From a checkpoint of a small mixture-of-experts model trained on Wikipedia: 96 GELU neurons an expert, 386M tokens.
Below are experts of layer 7 (counted from 0) of a mixture-of-experts language model. Rows are named router (the router's row for the expert), down (a neuron's output weights, with its number) and show model dimensions 0-191. Each number is 128 + 32 x the weight over its row's rms, rounded and kept within 0 to 255. Numbers have three digits each.
After each expert's rows: a language model's description of what the expert responds to. This comes from a sample of Wikipedia text that the model never trained on.

# expert 39
router:111143123121170138195128120066096125158122114112178093147137132142179171129184162088127080110065062141089115128133157127146108156126157158111081068092105117169111152124128125190086168098140120107127137105203107104088036146145146058160123131062146135132119133143080117129072109121174172134103077107145112117156105093164108190137126051132119088111092116113139086138114134095175167137138124119131119082172102118176103198122181168129125167126092134107091141126093133117150059135144173118175134120108097112090190116115141087185128116108151145180135117146116159110050138076105153085
down0:127142168125112143136093169121166104131148097138125137123154130169063126163149125121143124112206169160130099121070057181159149116150156123132094132139136182137167153174078157121069133114115131081108114122073162120115143136151159143155109122174123131099174172116122150164142152167082093117153125112097149136123099158143117104131138127200107178108145150189192103137129124150171115183128116141169144103105127117155077107138111184110164181074195127090188053204175079145090122152108145107105158152162109143042128103135093092097114108096170095106070115136107105083139177129140126221
down1:096161155102139092144090111115167131122149095158134100133147115089148117186193119086119089139098129140158161136107106175126126082131130145137094069062144118131095166114128181133124071170157135154104176120159134119120132078096164110078132117183150101106155132090143121130140115164096151125158073135147143166134129184124105111163151111113148119133123124173159082144191140098105122149085168108113179155159176131128119198045163091180126180146124103181068115100059109094139076091131162120087077100107118115098140080132066176122101151134133094129128080151144140109081238201107123082
down2:073143123135121100110129184124119099122129149140103153215138090120153137100064102157092149150127109121078121096133125156162129100159117143079162182173176168112117093147145080102194123148130082142139088148131146136172145075087174104065165145162196089091088154116107125090158129129095122158173204113109086151126159105083100076175107132137162119096163173117171098128090108127113141137165131111142120124120153077138141078156160117089090116146127136160168146199153145210164154211101128116147167155116121100092126124142196133194100140122096054116145100176113157109134145154152182142
down3:094123091132139134092135178102108149123060182108134164153179091126145117114129039170126108131155092153138180121181086143164156153139145135120143110184168088172125127135152139158175101097113125117155077131133148167156116116091174159095182149174177100135090109122091062193112142109133132123087097118138125125068201099091080149163102154135146093127119150155145104128156124122089152112154087145181097130129110180164098085081109133150131075198139125104107197132089150147110123174186137067146126114157125154204104147105194073131103113112073093121118077126112106179096111076168131122
down4:151090145131120123141121117124169111082089155134131100133111141135094167094119162228120134187141108126064142062101111098135154130130130189143141180196134090089123095165133106148125136118136145095098115185164115173157155132066156205063174119164091112079073134123099129127128182097130107146173113160126122141158193063149132081134134183114129120124159161129132154123051108134140177133166121095088138153161102071160121057171152144179113171136099137113106112215142098144102150197123112110127127096100163138152098080142149090079123100167100086143174139120085079115138119147111143130
down5:113126155126108135132091117122138111114079126099134103135152052084141119132119133121133110094097154153161147130110124211113092138111144126074103095158136098173120157130140118108137168131134153155184147116104095148069077101131184147152126131128177172106129112065113130160117047086082062144135125132097049095109124150210087130090159081156107126071117146076163124103161121149145165141109096082146173108175097178176110168125164184095096095113152148121122095140106146139109110115135126081071056131208165110159169102126128127162159113135145116085149103197132188146188148112180080165
down6:141098070184136135110130118104166088119124152142178164132119151107140121132174147141130123116121181182191146193169132101129115094123131113154166109177167164123109143127144148146110144129160154157181076186158154146164148145143164145119120134078102157067142054111079123122099102110085115115122126114112124126112151127073101115131198132150159140171161146140207107148163098161103132164153174066074158093106150128118105159121132124156168148123108132127162101111221151112132150136196102087074109123062153132082135101063168223093108135113190145110120144144161120119215076132114115091
down7:112118217131162183093182160174111161130198131060191112171133130102123178122115139151101120071080141132115110176103130199091116119160167126093120162164123113142162132120087141135145132152118157112148077111147195094163166125175129137130108106099096170089091126038146145095103145128141158077152125126196120145144119185113182150140087119129173130133060109146113132116099168114175097156150148139133129085138175106132133135136091087117133106167171131118110148148158113140137213127086096075174130151082152141193058095135062179112136125104143151088079121148090112117145102142132105165
down8:142143151143140139096093169181144156106133118179165108184141148129108166123207134154150123116130193101121107130202153155158137155090203162156148077113140144194063114146086144146115089111101105137109128110121118109172131105115102120072124103137107115158137115098154157115154146075140130081168125149128100143125126114142117197117061087127125136117108088172152110237143098201143107151157124094186113195081093091119143082137160135134108128104179183184106141133161129130089160095133133084143115136090161071109155161149137092132152170109185117154163098146151104092094078086178098072
down9:166100132104144087112094096155122124172130157143122099082122113069130154144134147180090118193140109164138128113075166108108157132105090103082136158113119131141118136061099130088096114062130185131112170161122139104117144138207118102191093171088115122147100122194133063117111122090193129141129159109146118155143075169106094146097109144097197128111196091135102103147134097140136166137119224130147116136198125117144206125129134158094133161130099102075113145108070103114107105098126123090172157151168120099136220069138143152129095087122146081096113115111180093113093179155105154075
down10:108135137076125161100121201119133154142091109123156087115156140088089142148117136063108146100046113107190159174088151096053152193115079116141118097172132125118140188122091185110119178076145113180146140076077117178114116108096189126164156070124164091138123132120149114086150160115097142113129138100149159160160106139105130129163172116133131173078174116115141116108102062189136156143180173160105141154090108132075109179078099111134108150146132166129162094133144111109110152085138187176115155119148121188157139099091104168140165166158161098064161135163074169106161074137147124131
Description: Past participles

# expert 23
router:113107083143131139156194106079123142122106045106156093102113073125147104076135188117103160111156117108095148062138150090116078169107169107089135089121170121170110148154125111189121091099157108097188135132179192121176158120147114132137148040116110026110087137138059159129120139138116152129148139089128113128116137123147099116131110140182091171141141103125126124153150079109116077120150125151055120111085086102125190116138173114066155140131140186040108091103139147168105139168181166127153143137152080130095120172104083120116133115156137070160168133114107145079144093101079121127
down0:092093143108152158161086092092192123028071094114065158109125189172097172098119130071132143114097134131147107102090117146145110174109144108116156160157110099158124113128158158159126167127117143171151165137158150187157132116084068139148141140154110145151168104056167068108152133120208176129102164141138110114147089172156125115131168109125122137146104164114158122138122097129176164140152100146112059120196111158140151148112110121162149165188106136107190149191153105117142118112192072056107111129123131137093137161134112127123140209158081138178070082143143138151177097092153101159
down1:162159112072166155167090062094068113136141149163182108140194093154184164100090111094106073129162150127137103113147138136122156127096095143187145152092148129136117140084129131123087100139116180062129125066116082127105138036138093161093095117092119138124099118148091137103103161167161140176160157125075138121150158178117143138137150079171124169093106081108100139097114116198105085154135103158073096168050153113121119118164087087115145095153134147101150145104156066092218188087114115090171118103128126104099129135085143118192139090131118086115114107147097166118089160116128177135
down2:174174199096114138152129132128119149125131149128108141191156093062091065125134151145148121176163183149120046143181120080145159157113134168121114138133118135083166172074121156134195127081212184092162127122198164106165123128161106147115119136118139130089100083156143072108142123115138165083148105074176140124133126151096133108136109082107129112093084129182094198068123101100115154091106091132103126138153146155192169064149140123105161141087184135124145123092086164129171118131099120101138200162081133116101179156146142167121136144142120097065136140111100145120090174115151078167
down3:179112148196100136107091163188090135146114102157146134150126142128109103136120121089120125144090177131141094218137153134140118115157160066151063088147121098086047160097167121080173125159115133103166146165132132143132177174157133094047163104157126086128105141142157119116115106163167161131112129153121068085172152123169128085131163160138167170097053108121197054114140152146119142077116114097159097123148108129115078130136108110153073102094175134153070080132048183114163073163137121176135182107102104148117144110115117126113140170138146146169165153142155164109150155143193145158
down4:124127107132125146065153133146144106098152128119138138116129109162152098167047137189100150064119113111110079101098147099134108085141142098205094152138117091132176136116093145085125140124160123166137152131104145112130075152209079121140150169050119072111132135110121165112131116099142104141120096161086098167142112140132121136140129098081121076163182151139124084172100109103101074144062184138181187091110142161083140135112175133128120121106127158125163048166074133092145159167099188112053177054118131104164091112110115101133132131136173102127097168095113153069186148161075169105
down5:077124126203164141114174200066179116084078139174142141137128141117154152107167116160140132203108226132116105132177164153156164144068146150158140142132163107133123144137129131165069125169117137156135126101142134187133136130117147128108124071134146147162136075147135107173155071084094185100192078087082111085165165178159097123174124138117124089151182139124190157154104144094163125136109144177084114158141124129099172067151129134128099129163086164132081140097196113121105171095149116142091081064139142173125106120148170154122154068109072124137129172131130109122170149153104093120
down6:062140138147115209148142136124128074114105102175134133144120159116106156148140094157163128164105135130196140055123133144179180126128185140030191136148155084086157053174146144137142099090103090115159095109106163154133176162117113179133168086127087087116114095130086170102173087100155121109132176175155134157070114161135142123134158102164090110121080103155146160156088136139057102113081151080067091104116104048133083108119104178173125170138144151125156129136140099134129120093116177166155131095090117139108182143126138128090120164124074126104142137087097165114093190128126102113
down7:088102224082125150148140193144198095142140123157191138156123127150139118109195138132104107105138103168187112151144129156053156096189143111085124110171064102091074125104108141095117101172094133129147128099113125151126124145052132165141080096171094098133145143196108085096118119137183143092130109113143174121134069086174156057095135080113086106130154124099106043064165113190116144133092152150128132101123164119114135144097111138141179135131159149119151125124098170082165091111132098122110106151080158119108094133120127133126194140150153117146133105146128188133172144195146099187
down8:152130118171147121088081153142156186181129122160161142194148109090141133166182169133089114100074178183077105093161100130183121101180115145152084121115067093060110106100132187178114137102108119192138109182142120093059112164111160088160140145115144112150122121103128168128136078178115107106177141109106058126131105077114187121140166125113081131175095079128157099065147173174164150142138140110187105117145110149102154089144058086117102084169166143152165169116140184123165088133104102123128142156104153184198094130130144135111173136140167145129128155158154106146124126123172134160
down9:086117130104071128167066132133130190161104124162124161108121128166147175150126140156148089124110120101153093148086145117141095125135098156103098118137135147139191167171125137100129201082156143067104099175127087144132071136118094115143214147092109093145100131075107113113171105171115136102127106145140210158198118088149160137130118182151159125202154129143108141123102166105125184128072125084144060076161141115167170155124148103191208174134167078115100079128140109098209099097125101096118083120141109097152182107179172111148151146129099137100143160133154124154124137141067156138
down10:168117106130079141105105116143197115127152130134118178164094086085084156113129105134136143130139199125183141204196133150117072110115154141157136174147148133115130137166187176088125092122102088156047101160107088127175083133106143139129106157071124170119136086158133149157132126066148103129098110114139138100126097123155143209198105162187140091186053186158103119079144171156165141105108125121121160145141129094116061167144162064156093103152166120189147118119176166120111093077090123076095137135140098120140184086122095150141155104126114112133171095120121112135179150174151119114
Description: Name-internal word pieces

# expert 63
router:075096091149121164115121147047070081131113082112125102115124088207124133160070136106125130097142108116156055103125138131147094146128157099135060072111089102153150143160118148136124161073111094155103100129130132147172145142106087108191111084086153136112110135153110146077131148099113138055100178089146064112074160152164101090176173153063175133103128178142165122147129096088097181145152172125083119116110056188131077121123166162073152168142143113108129143142168120122160132145130110086120163145138111116125119122103139180132074149103126153178167082131105094096205089130190128113
down1:074197123112105153160112159106148152107101132124165171120117127131106157123083132123165142113126119146159038078119129150117121069130127148131143159151187072079166221180129081095137094130099114141102174188065099107128210114136120122151169154146133137124158130165118114117173106154056167124078069133179130115202102134114153156117103088138129146152140141145141114137106117137094119095118151130110116129146081129167048094130128131126129095166144142106196110139121179091157210101098104113141090125087126133081141142153162136096173089156159147174114103126138099204154113161176202107
down2:160146071099117070052117182104164134153074127095101161090132126151092103147109148188069137106106127187134133123136156109123151080161086068095087094095151155077106127137091159164117107121154076165148160148148135130131112151127144099084121192138108139134134124104140159175107147155036128091144128122048096083064119108150083129138074146153124158071142107128177147164171121123093194175129117141117116180208047134095132138150155133122109132106060145101104120139127134151111065160094179093136138134147070146097138126126167109175138123034149151141112113125115149147132101147144129116
down3:153185147141135126052163120121170125147125114154074099096171172148070130076153132067093138091107158137129061104113111138120122140154143107127156130124141117152147138113172154078104089143054158106156105156129099162098095120121141100134174116131117086116194109129108166136097177148126088095157114120087144204138120153184131156128138164141175147108107083153158129152130148073176186109166113141117096115152108162062117129140145045087117127113134145174155147111151065117105116118146059092175165238102172130112123112095109100061106126137158140118110095083196111073129138063107121130
down4:060124162130172110163155120110069124157108151145162149124188084106071185089173199150109099083097182113155087142112095111164140150099120140111148137135119164123041071128166146097152146120137133179097092121102063134133180120147104134070157127114118181085114120134086144158176102152171084146123075118165133135168173105087158109088158081157110083082101142155117121168154157086097169139110101131169072080148201148145108094155071132145132179153100160130167177111158104133155123137158088123131123135166175096135191162203110147092128119117099133165087077111141132122135153111120091132
down5:139113074073159116112097159098156094107091143143131116123126130081143166071093122092180140115164088135131122072120097148127141160146168119096133140168153198092182138059117097096094154167144127103134148102077105057108119189202152096136103153135030132149164110149167149052158174160169097141110154176117155172086133126139125140148126098131101182075178193088177143118141113113113184181191146153152111062168140128104176145127151087132145180147147137127171150161107097160101151130111142132099144146143111141099099139112092112100153100157151074161171121139094079115156149164134167109
down6:159147099080130150146114112177146075151150112130143082134141065147141124151087126123096129195140098143085180134166129140043106110147135149137081147179096152155127157158119115045087128138148081143060114119148128069137122155134076066122123149161133126148107126096158196104087137088098130167144102087092096125101170180068123119092110089154105147125175132148102113080099148142121149092178136115103136110153173155135108157081138148099161139170117099085131177156114066127121101098154112183133170167098205178134165145116210139191143201159117165120133099156118132145164133137195139153
down7:169136190136138158122137072160125158138182130181112141122107155104136200102120168122133135088104164082114095155088120148148102142103104168172174116087149136123078109135124122135163088129114196168130117102104158184063148168151182156137125120162122212135130152070121123209131133071128171143116091110168148134189087157073123158113136139136130114061110176157156206161192125133155138140125152102135179147106077163149100146120166101129107101116139112085139106113170102139103042130122075114123097143172152129156107147102168149130081166087120106159127114198097064123084135124076107110
down8:122127169092112152106123141155089159091121106121174156128175109141110137096147087153197135096111116118108111104118167131126075103165133152109150157136061164085067173169132125166230083107119096177168143051121121173144117158148138158106134145163125124109147121109161138166081170168180128114152130127166125134162125117147151066116100153160151108139151152084103123159118122124128175130144132106120101150073143149130114140140080170145129132148138122122137179153142188116130095107106113144206170116195134072122140118054034031144192043111129107148101145126120158128144163142166144069
down9:056083165159110188158129148132163160129135150143108098211150091072106175148114165144101088150166119151143096173133133130112097109119115191135176216150137141128155168126138148116202097103125202136127066100102131113087104103120122180129161149084150114110132109125076130145177067114106119158146209076114108126135117141091118164133124128132164123133164096137184083104099068185127156136133158071098149137041062112137128113159160162177110100119144076125127157166146107128118088151140134116146156144103131126078089094136117170118177144105149106086135127051170108075123112157152106109
down10:172131068097116106092192176129140166122126088086140123132154167161162093099152091191093155143089187155170185112140145115121138110115089189129088104101112150118150144134171100157112199131121080086140160054145164164134086143185027122122103134097051133138133162156133086087139186103139114189140104054128135078168157123118130142110123166154109063132187088152090130134163179100115076100116093109146117136133129152122141146142137095106130157135174055140161090112118161107124117163128171125113115102091137135072171147086155122121132121147153148067068168108124144100137100116103121171
down11:175151158089067094103085082155125140132168137129089163170129155087148130074122147161106159109045109140137133121150085180166137110114100130148064044146142133086110184177137111158162104134118139154118098146130135155086111058075110126104124146159144150147108077087131202171111143099049104156133136154081087148111146055150103108160131121166135158086127128138091121210083110177098168139142125157141095141083190145173094129173210115109127124137179144110104116149112137115161136164130167113106112089134161099139150136056055134167162166114108134104163139114115131117125070114123149104
Description: Nouns after possessives

# expert 38
router:107108059140120090110128123130088084126096058104125109137106120163188195125073125105074132138164105116111126122135180100164111161199156139118162099096126100131194112184136178145114117109125108081148099136145157152145155107125139154119107103109147123075110085129094123127096137119083134133108144130131124131131123100144113147149174175174141091070076031130132089143141152141183131199183133090115133134129105103154118169181089156081111112073137132107095128131146173105105158157158161123140144224159128113105090105126161100151151164079188049145156101118126200107112044093104166112
down1:084140177068109075123064147141138111120112059156086089185100095168130150148178139083157140032124121098138109178131146146137115139120110179181135183152092157076099128114074105150160135110090130138143082096111137126091098123207138123147144107093118111148117128065149119167146097102160144151150155130083120160123121122113178132088080124136180087056116151133095115185119178074114111152080124109167116108136144145096117101136120088157123130124096117128200110120111125110105112091114144121152158122113078152165130152134102180123115064108165106166097132172141171156178146081011105149
down2:130063140092155153083149143105184096131079134151104105082108095107103147098123170149192115147101184100167160149090168127140185143128111057154105078150193153160133119171109156158166189089130081138112165124117142155140060164100101099105143033096104128161120140101147136123206161205141124087132132128073097113179100121107175086140151074094147144150149174127120119099140055115081116097097099114113109116166120196162175146155127126148163137148114078128195084131108104105160160123121134150127146146131171151128090115140110106175143088074110125118111183156120120135162178167142133160
down3:174133129103159127070151129095188118148146204130084126111116097100146109112142139118081185168102174109153197175179046167158150178146168104121174121131165145097130129090147131099142155129106163120076108123154105120155157169155148161088109095175129114100092157160112183095112101131101114086064133152107127080115121154114166126112100115110168142073095184138156133157106110129081126157160134175189175121054214070196169154149119137091133121179107137101148129141099134119118146093103108115109097110157164101167134168119107131135089131148206086128114043099168156154128102146130139126
down4:122074171082138130102078154147132124179123082149134124160107122046102171106144133136131129127146103120120128109119137117120164146119132195075171158160086186134079132135093103125180095112139089147156073128071164077180097100092132131129130142132134122118106076129138125170104143140194136104143137154097145140161156088120080120070088108142120187114108144149111066075094196131188065113087094140106082147114108151126142133082192135181131077113073113176160104083132170122139152120090106140113069074075117144139108134126168154102144128061107150058186044136116171129094128121143132147
down5:162106182076090108147208113130119156131096095076125064114177177155103194107162108134166125128138184129172114110142066126137136087121086097106121195095151135063133093156118152126121148142110146143120094158101136120131129139139089156144098113095145156125084156115122147104133189143163137104133123115153130131131170120128156153150200179105166126124073108119123136106133084118123158140147108107072113138184041144119112153195090120106141151107125090123075114102127121093057142124125122105151152113084173153127136203097189111141151069111082144114192201096108184139173127123165055063
down6:119115149107130057135176106124101173125161163190181134189131146198104130138170122150110165135127084090175108095125197149145139142130141098142082158131158076207170137116112155174162153106145094204124122134123124120196121161115112110130150108141103138114087115117143108179151140108077134127184137122099094134079119147163165103153135113134119134145114140109177145138119082145133133114118103063097179085142199128176140132064094088191161106101139123159129142170172118076164144107112056139077096143149127129115148147111140161182148152191120100171069187118120166165079185127116106069
down7:137220083173117136122154134149171110196163116084131134095157168110156138118123130111133059133131110096106131127165101151143184135111099103128112140035103125084143091063123111124100134154137113150138192105135114101125170137147127144114117121172059133155114117219123101104150089152159104093093078098174112179141128164118048128168169126145064138155114138165156145174092117184140130148121131138093109089211160114069121079098147127129101160111090127137129081090154106141093167136138149110122155069154082102140116101150102169173092126125085171110151173091120169179093101081108119071
down8:125079110134093105150175122124127132143096114173085117099092124092164193131157162137149131116094089157164176138096093088089132123102164183105090134184135181103090109133086076101128111167095092129104173110099138059120111115181103086123135175146048150104147124178145124132199097096074105114137115095126125161131106133188108084157118154046176099206152178112132168146101128095031125140078088150126111125171129076087090111147136159137088115099174182107136156155156126095136086097158136122102092076126141147133150099124083101177124116135091167133136135160145165093147186123120152145
down9:115165108104109119087130183114136164145116133127082123076108096113123131156113136130189168169092159134122106096121062082060144133131094088133099121190125164135088123095086132113128083154102126105128133167087091076099099129104180060056101143151118123115138145175114179109060139111191174115078091164141119109101149094107102076174139140136143141146139087109153101107141214180032105111143187099137157113103125114126138150114103144131126147130087178078148160156127124151143080134134146101110152131117093108163189168147092092113146157126085101111183176165193105076126175078162097147
down10:132053131166138093132086123149161083184094039092176135113098102177103127109168159148134064094110107153168129136096135122088103130133119116126110175160101162105157110151114120136131118105143111119137123142139157164128127090109164138135169158141126117198189140139142123141082209142161099096116177142110121155189136113146098120138128173134116171099145125129053208150141150099163133129115107121099095121203000121107171103134085087137087106116142096126065121134137128107163099109146101125087125122125124160082138085099203121151104133122118196125132119103155181081116192122087140141
down11:141179181185198163125132061124171149134077127187145153092108153114115133136130140105153156089151185177103105150129150156177137083127100102118106144128148081131109197135074153128102188120146134142102080087129157163116151192140087072144175105069124138152113136127126125124154121117094198115146100144132104119190134143108101130119166184101092107129086148193103152157174062100136125095157133109129156122105195106072142105107130125148092180101095097109138132207180132106115158173065059166148104110107132116111163128148097090124075136139182157100087167158076103141146092093151114132
Description: Word-medial name pieces

# expert 37
router:097121130151115190139149061140075099179128135134127113120101091212126137160159151109139144120132066093111140098103195108138136143148101107140116154053123127164149137192050148164108130145099081118161098107129095153083143139086091096105096113106113061135118120160094093079066138115142126072132171115087133075068140128122101106177139156127120137122116087202120096091158113090182132144066130126096122084090082153103108139164123158096104145106134142143149128162179152094099158203159070125132155168138046105118117139081088156154118197118191095105142090124129146100155154130167151127
down0:125098142115139035080123176103111172137137114139167147084135138121115093110161090234126122095151188154150042157141149117080098125137206121153115182146134132090083130138144151170149163159139069098126108131136132102133145102185152082167169140199135103086183157151123184128136144125125140161045138153121145156193113109164115119135102155114193157122088145164152092176160124128111127142152146136161169073120096117135131161195083121137123116107102088096129160142132123145169108128119132066194160122125100126081118110079075129143177113112105134186110138137077118081088112155169129115
down1:114139132125128191132122166131125089072127105121109143099145055074133172152110130060148072156122145099132116070136165117139137177203112134151059183124126108134155111202157120138096140108162133148128127058145123155161107125223154114158100107162131106080118122138138153115122158155143090104186135176194147141121131120127162188123093105117166187116123095069131140163116122128097165115107168098175070122092104112113083195122106085122143128126052202102094162127145182168162151112131196087154149088153145097086171133146139133154105156148092138162132148058143129138156098117099117151
down2:153126109135163173106113126038114131121079141122160105114104143155103091124124111094115110151102100180117075122110070100128139148150096106119143176130180130097148144115122121149106064103127087153094185162156099104090167146121082150100152157090074109113129105166105111089090160122102131084079079119144159131127127151160144123137203076115142124144159140126182177127094065126131076149096186167143102108172108210102136146127157137103119123155114121048177156092132108147091126222100142127167092124118127108171089110081085152114148184106141167134155103117151075081183100167163067070
down3:122154214151119110117115104135101128140106092135115121183088145118153137194126150084151082136145216108152114152127115094077146173102039083139136125165098078094130130137154124136066157146088091147133149136117060100149151174167127109082109194169185161121094120111188099135120162109165122142081143159067126095132121115145187157130127165129104103104102147100157151084142094165167027086150112126138126173155125159110110115100135182129128129122121124098156126103134090128098163133088178153176137096149088041120160192132137161119068106163081147086101119112124119105129094166134159171
down4:130139102124146126108112125125162186139178108154133150176140111090110097165146131105110138163139144098153145157141127175154170129121155107158143116141154089116107114097130161149101100121091132164073128146235128116114051193085124181090149099092142173150109132135082132151132160165125090071111078111142075165086183125122122127149114200135166095171110082177109117134152147109162098130111085085119116096143149172120118190117119102143080099135110097119091135083146091156149073128141117136167145169064092052151157094118184148098104080092166154157136123114194153111062054111101079186
down5:169137080136102062170152147134186093135062151075158123158154156150134181132113127111169154139110087147122157095150176214141100155122165132077117101111126122174131149169084111132158139105154097112159097155149151135110070071179088153082144111186117111085129095144140091146114121155053106144207133162098143125141128131082089133141158102152132141156171117118124130110115087122106146128122104089126119162069170132163156120084174196114155154092127201206095130144119113134124106171126149104174137179098080191150108054140105126110086149130103127144101118151150168094103075141192111080
down6:150141135165173158095141134170087122134147159147073092140131167109105156159126119171150163143148133116140134148146168121067169116161090058176136140068125143146108128105143124181082086129083088122161132210175087087148176130111148071126056145081186099130136166077104139096148104089148149054088127119156163116098162095107176120074161162100102157154164160107047120089141120132086140138128132145109120132104159133116158152089093072090145130112130094136149116125150186111118186151148144162139122106194029127122134143148109180167135139074084073118115151126147081093078163134120128136
down7:111081139150130162171166095078132090094081116189135121056096156081105135125122145197096095121116096123090124128131132111113103087140135123160192131185121112075118168124169147126120141155104027179133108079105084108121131150108165086163155123130150144149104147119075116082165147065106126084167056125102092149112222094107160134062110156097095129105139145114128117133142084155147088135136200130095116141093096131086134129146128160113117115109131108163074131170145140143098139199125130152185118136137112137124203115084170071139113140149118157128098114106094058090078144126112162061
down8:135104182105158087119154176120132135124113156117096157116169151189119118157102095142150129173143129094127120092134156115074130113088119109138196172092178126121113143073036175113140123108114145107131134148133072095107094077092162159133128200069161162092148154114112097154148084122139143145128163140133078131118125214114169136111111186186181074126152107164116162145157123111098149096172139184158120166129148116107167140135084117073091111089088106151139121117196175131132144167070101154095111146052144120166040175158121104081122118127137122190102170128120168174095167114105158107
down9:161133110165126097136114161137161168088105173123103135146201157144101083119071138068128124103110182114158097099105123118115141126088172189144106122163178142161102085170121123086128054140141090089083086153132122130170124108102128179096141163116062138137137113158129083091113097110108146137087134146173137153140086145118172126103101116124098145132139130114124135157135112126172141206127168148156157035054141137130108137178120116091155179150191092118137088135148097191142215126180120069157142095122156115117119116087101158083123182176098121142152135078144183208182165125106149108
down10:128072109170127135108151124097097169178100127148107158150115123064192093155151125154117147119134151099107157084149158107132101125227098123135145074070086148182193100095115133127110128144133182183143129133122142180136159183134096067190085146073150118130112095128171064129137143129178105090126140135113178117101173177138140193189131143149158142145093119121053159122131141133085102105116175109149154149111124126114151160130095070173128139111106148109132192140163124113106113135171139117127117109087091089150145187162103166138153082061144029131078121092120109079157144152161147140
Description: Common nouns after determiners

# expert 47
router:168158088178113106131134122089104118173124107135167130129130080153150167117147169112102189155106123168115163133132093110120046121132201155155122142092171148156146100095062064172098133107171089116160093110193141196149119140050190076072099101151132130093153128170073101092114199126145147120090124102129119098095148115125138147167115163138097061090095141087116109145123155143114153129108179073091117116156130107127105163157113158109137100091116122105127086187144101150164126140117127153198101153139079102083135064156084156145101144051132168132193105068111124084112113116146145132
down0:156120121158130142106113159101094133188100019110092153134124122157099184138142120109115128110095123122077110124141124129085151129167108189134089123104129173172097142178135145129128141175138126114156106108128108141143095097122133156140117052071131104128203159190121101175146117079205137162160134093143158121089071161188168122136161086068174101142073155131060124142149117095151089105113114199160100062161168123154094157161123126163102100114118114148097106096189170108076121164175140092151164082122134138096090121114092165120154161129149157133113148168120205178152154163156093127
down1:111158071170147109138128170199159122097096103118162073077103143106150061181137168140125158097100156126069107082142144121099114196078134166108120084139136082099166119152128132103152153043102129137183111158073051154139133117176097128079116130102123162162114116172175162120135112169165105102113083174093109112118116102133067196158145095090174120126116132137148108134083111107163207127120106132165097124131096132183137123100187119133167165132061166065145079138117157137164172121097151140116142094165123142135132161072104118112117153121068106083107156088113143093067137125148137093
down2:117137111165131141171127136120130155135151135090134078084125122062148090100123139184121135191155075128134125154115118142123077108112137166108189072137143124168165192159134102097159124166145102171129203128170123141125123103137102102101089181135138109122161105163142127151110074108111169052077140075150147127137122091113169123111097106116144107197178147169093103108140096152152138109097057121091156106052111065147177112104105180129103125118060154117079139175081124132115036145164159159093121153129136105106086117151105147157166111141134192127188097161128067107151094092137079071
down3:145081134129123128155126153174101123099080115158073108149152096143135084115126106121118138152140122137087131139180116171150122121154129113129155101178139188123188146114098108103121057119160176068097169111099073141115125090160109139099121143107157090167123127126108169142139153107159156119109146094095119159105212117121210062090164071092091137069120124090138101120094146101095100164168125074109148077119093077166116137140160168118087043165095100182196096111143139069116093120178163176119132118116147077212075103135144114145166152115087161118149104109161117110118062147109143177
down4:184111130120134172155127163162138125110128157127132162128224155114120198119157156120130168182089120104107156121132123173090075109137187189158114134123153092143118204100135100083125138161205151150158114116104132089128147126088167165108115134159116113138115128138086101104152133145118068095078095138120094130034066141147091120099145177134089149121146156159126130102150156120101108142145110146102186082107132068070080085127143083195141051125104100110145073084159167102109110119108140171135127166145124164092141152145144104108098119200211110117171089086108107147122185131149133098
down5:130200132103123098112101133098142129100077103150129152106092167185114146065127174080166071136166138123143146102083090139122134111114117210135169119090150195151153094147137131074108164108107132117107086135143104131130118138105124163085191170145120141170098106171124116095078144118176134138157169166124090106133147095155151131118179120101181141122158135142107128152172119106097145188124137076127061088168140071125119100118088137160080089122104209187067154112181120160153055124127079183159155079164110181152117101110164204136176150147156107098127164129094152153124164136098175124
down6:133129147172133108129084113097130135186171152091164096079125097167141054144122113147090131113077082113158117098073104135135094139101068103176100124128155126097107159069136105146132112150104137129075109112142141171154119065187138071165090117119035172120160138144086139076147111115116169120120079119130128169123156170148122192159112127129074118056125092105122082082120136121144113144146190102163162114108147178149117166119104161149164116138136156079208158112064062147064125075091105141105170105115187126186112142199121112104107132088182155097112127137159147137105120129091145127
down7:155134132148125117117078157164160109116119121150095156175126153175135039168077121114156188089149125106152144111155186109098139164125126108141126131114212179138067104117126093148197146150143139148153127094085117170187128123117175134144157106103090166101112134093171138157133137144152130144067169130103159142108091161077128156124123178092134095140168101139164103121118148106117113144143134135136145133084139114089168149056145078168165133115183088173165127101105076175199156175075081161153165106147182129102121176148113140095107066085132153145107098202169145077133180125116082192
down8:126147153163153164097146123138104136142101142149127145076125112098191114084131089078121083101144148123141097169159135127112192130190036172143063091112100137118087194162110158121204119125100101106135174072159129166107149151117143112156157180152129135148104134131127146096057169179162223156136123105129144151139069102175190174142139058094096086185178119135096137092176088127161126106082134188162124129141103150130119106151115157108155115147079156130129148108112131183118098161134173132121161184115122087156174137182170109106153134118145154145123149120164125106142144125114125220
down9:152139162148116167060091172119108122118156135157165127182074129150143084145085143066167083202109103113178180094123063101105142135084155141136137091130134096084131119067170123167085105139166169092134130153121130090111113066099141107095100116181123135169093151032196155132120109065106117154153140103120038160163132092148077142154124127155075165138112164132124168105140146182119086116138118074102151156136121110118154075144139166118143165136147102197145142111155128086151107102110104121101175178128100151118160104098118105169145183105105217112141124144154134109143192134116155128
down10:080090124093188115138101116132148115062195177110149132065124102105108116143139120113106114081144090094156148091124049159159115144140112076082118148118125161152144195131175118078082092136132117169168140085079105174068099180125086121116069121147140095149141119081112117132144153148138104155103136155121116055124106117212157136183141074139089173169122177062157140149056136133163120139117103122174087126132097133104123080088096103136137083149137130083138178058193148110077104114183099074140146157155143105172132113116144146156128136104086097115090161132113109145124103110081159164
Description: List and table markers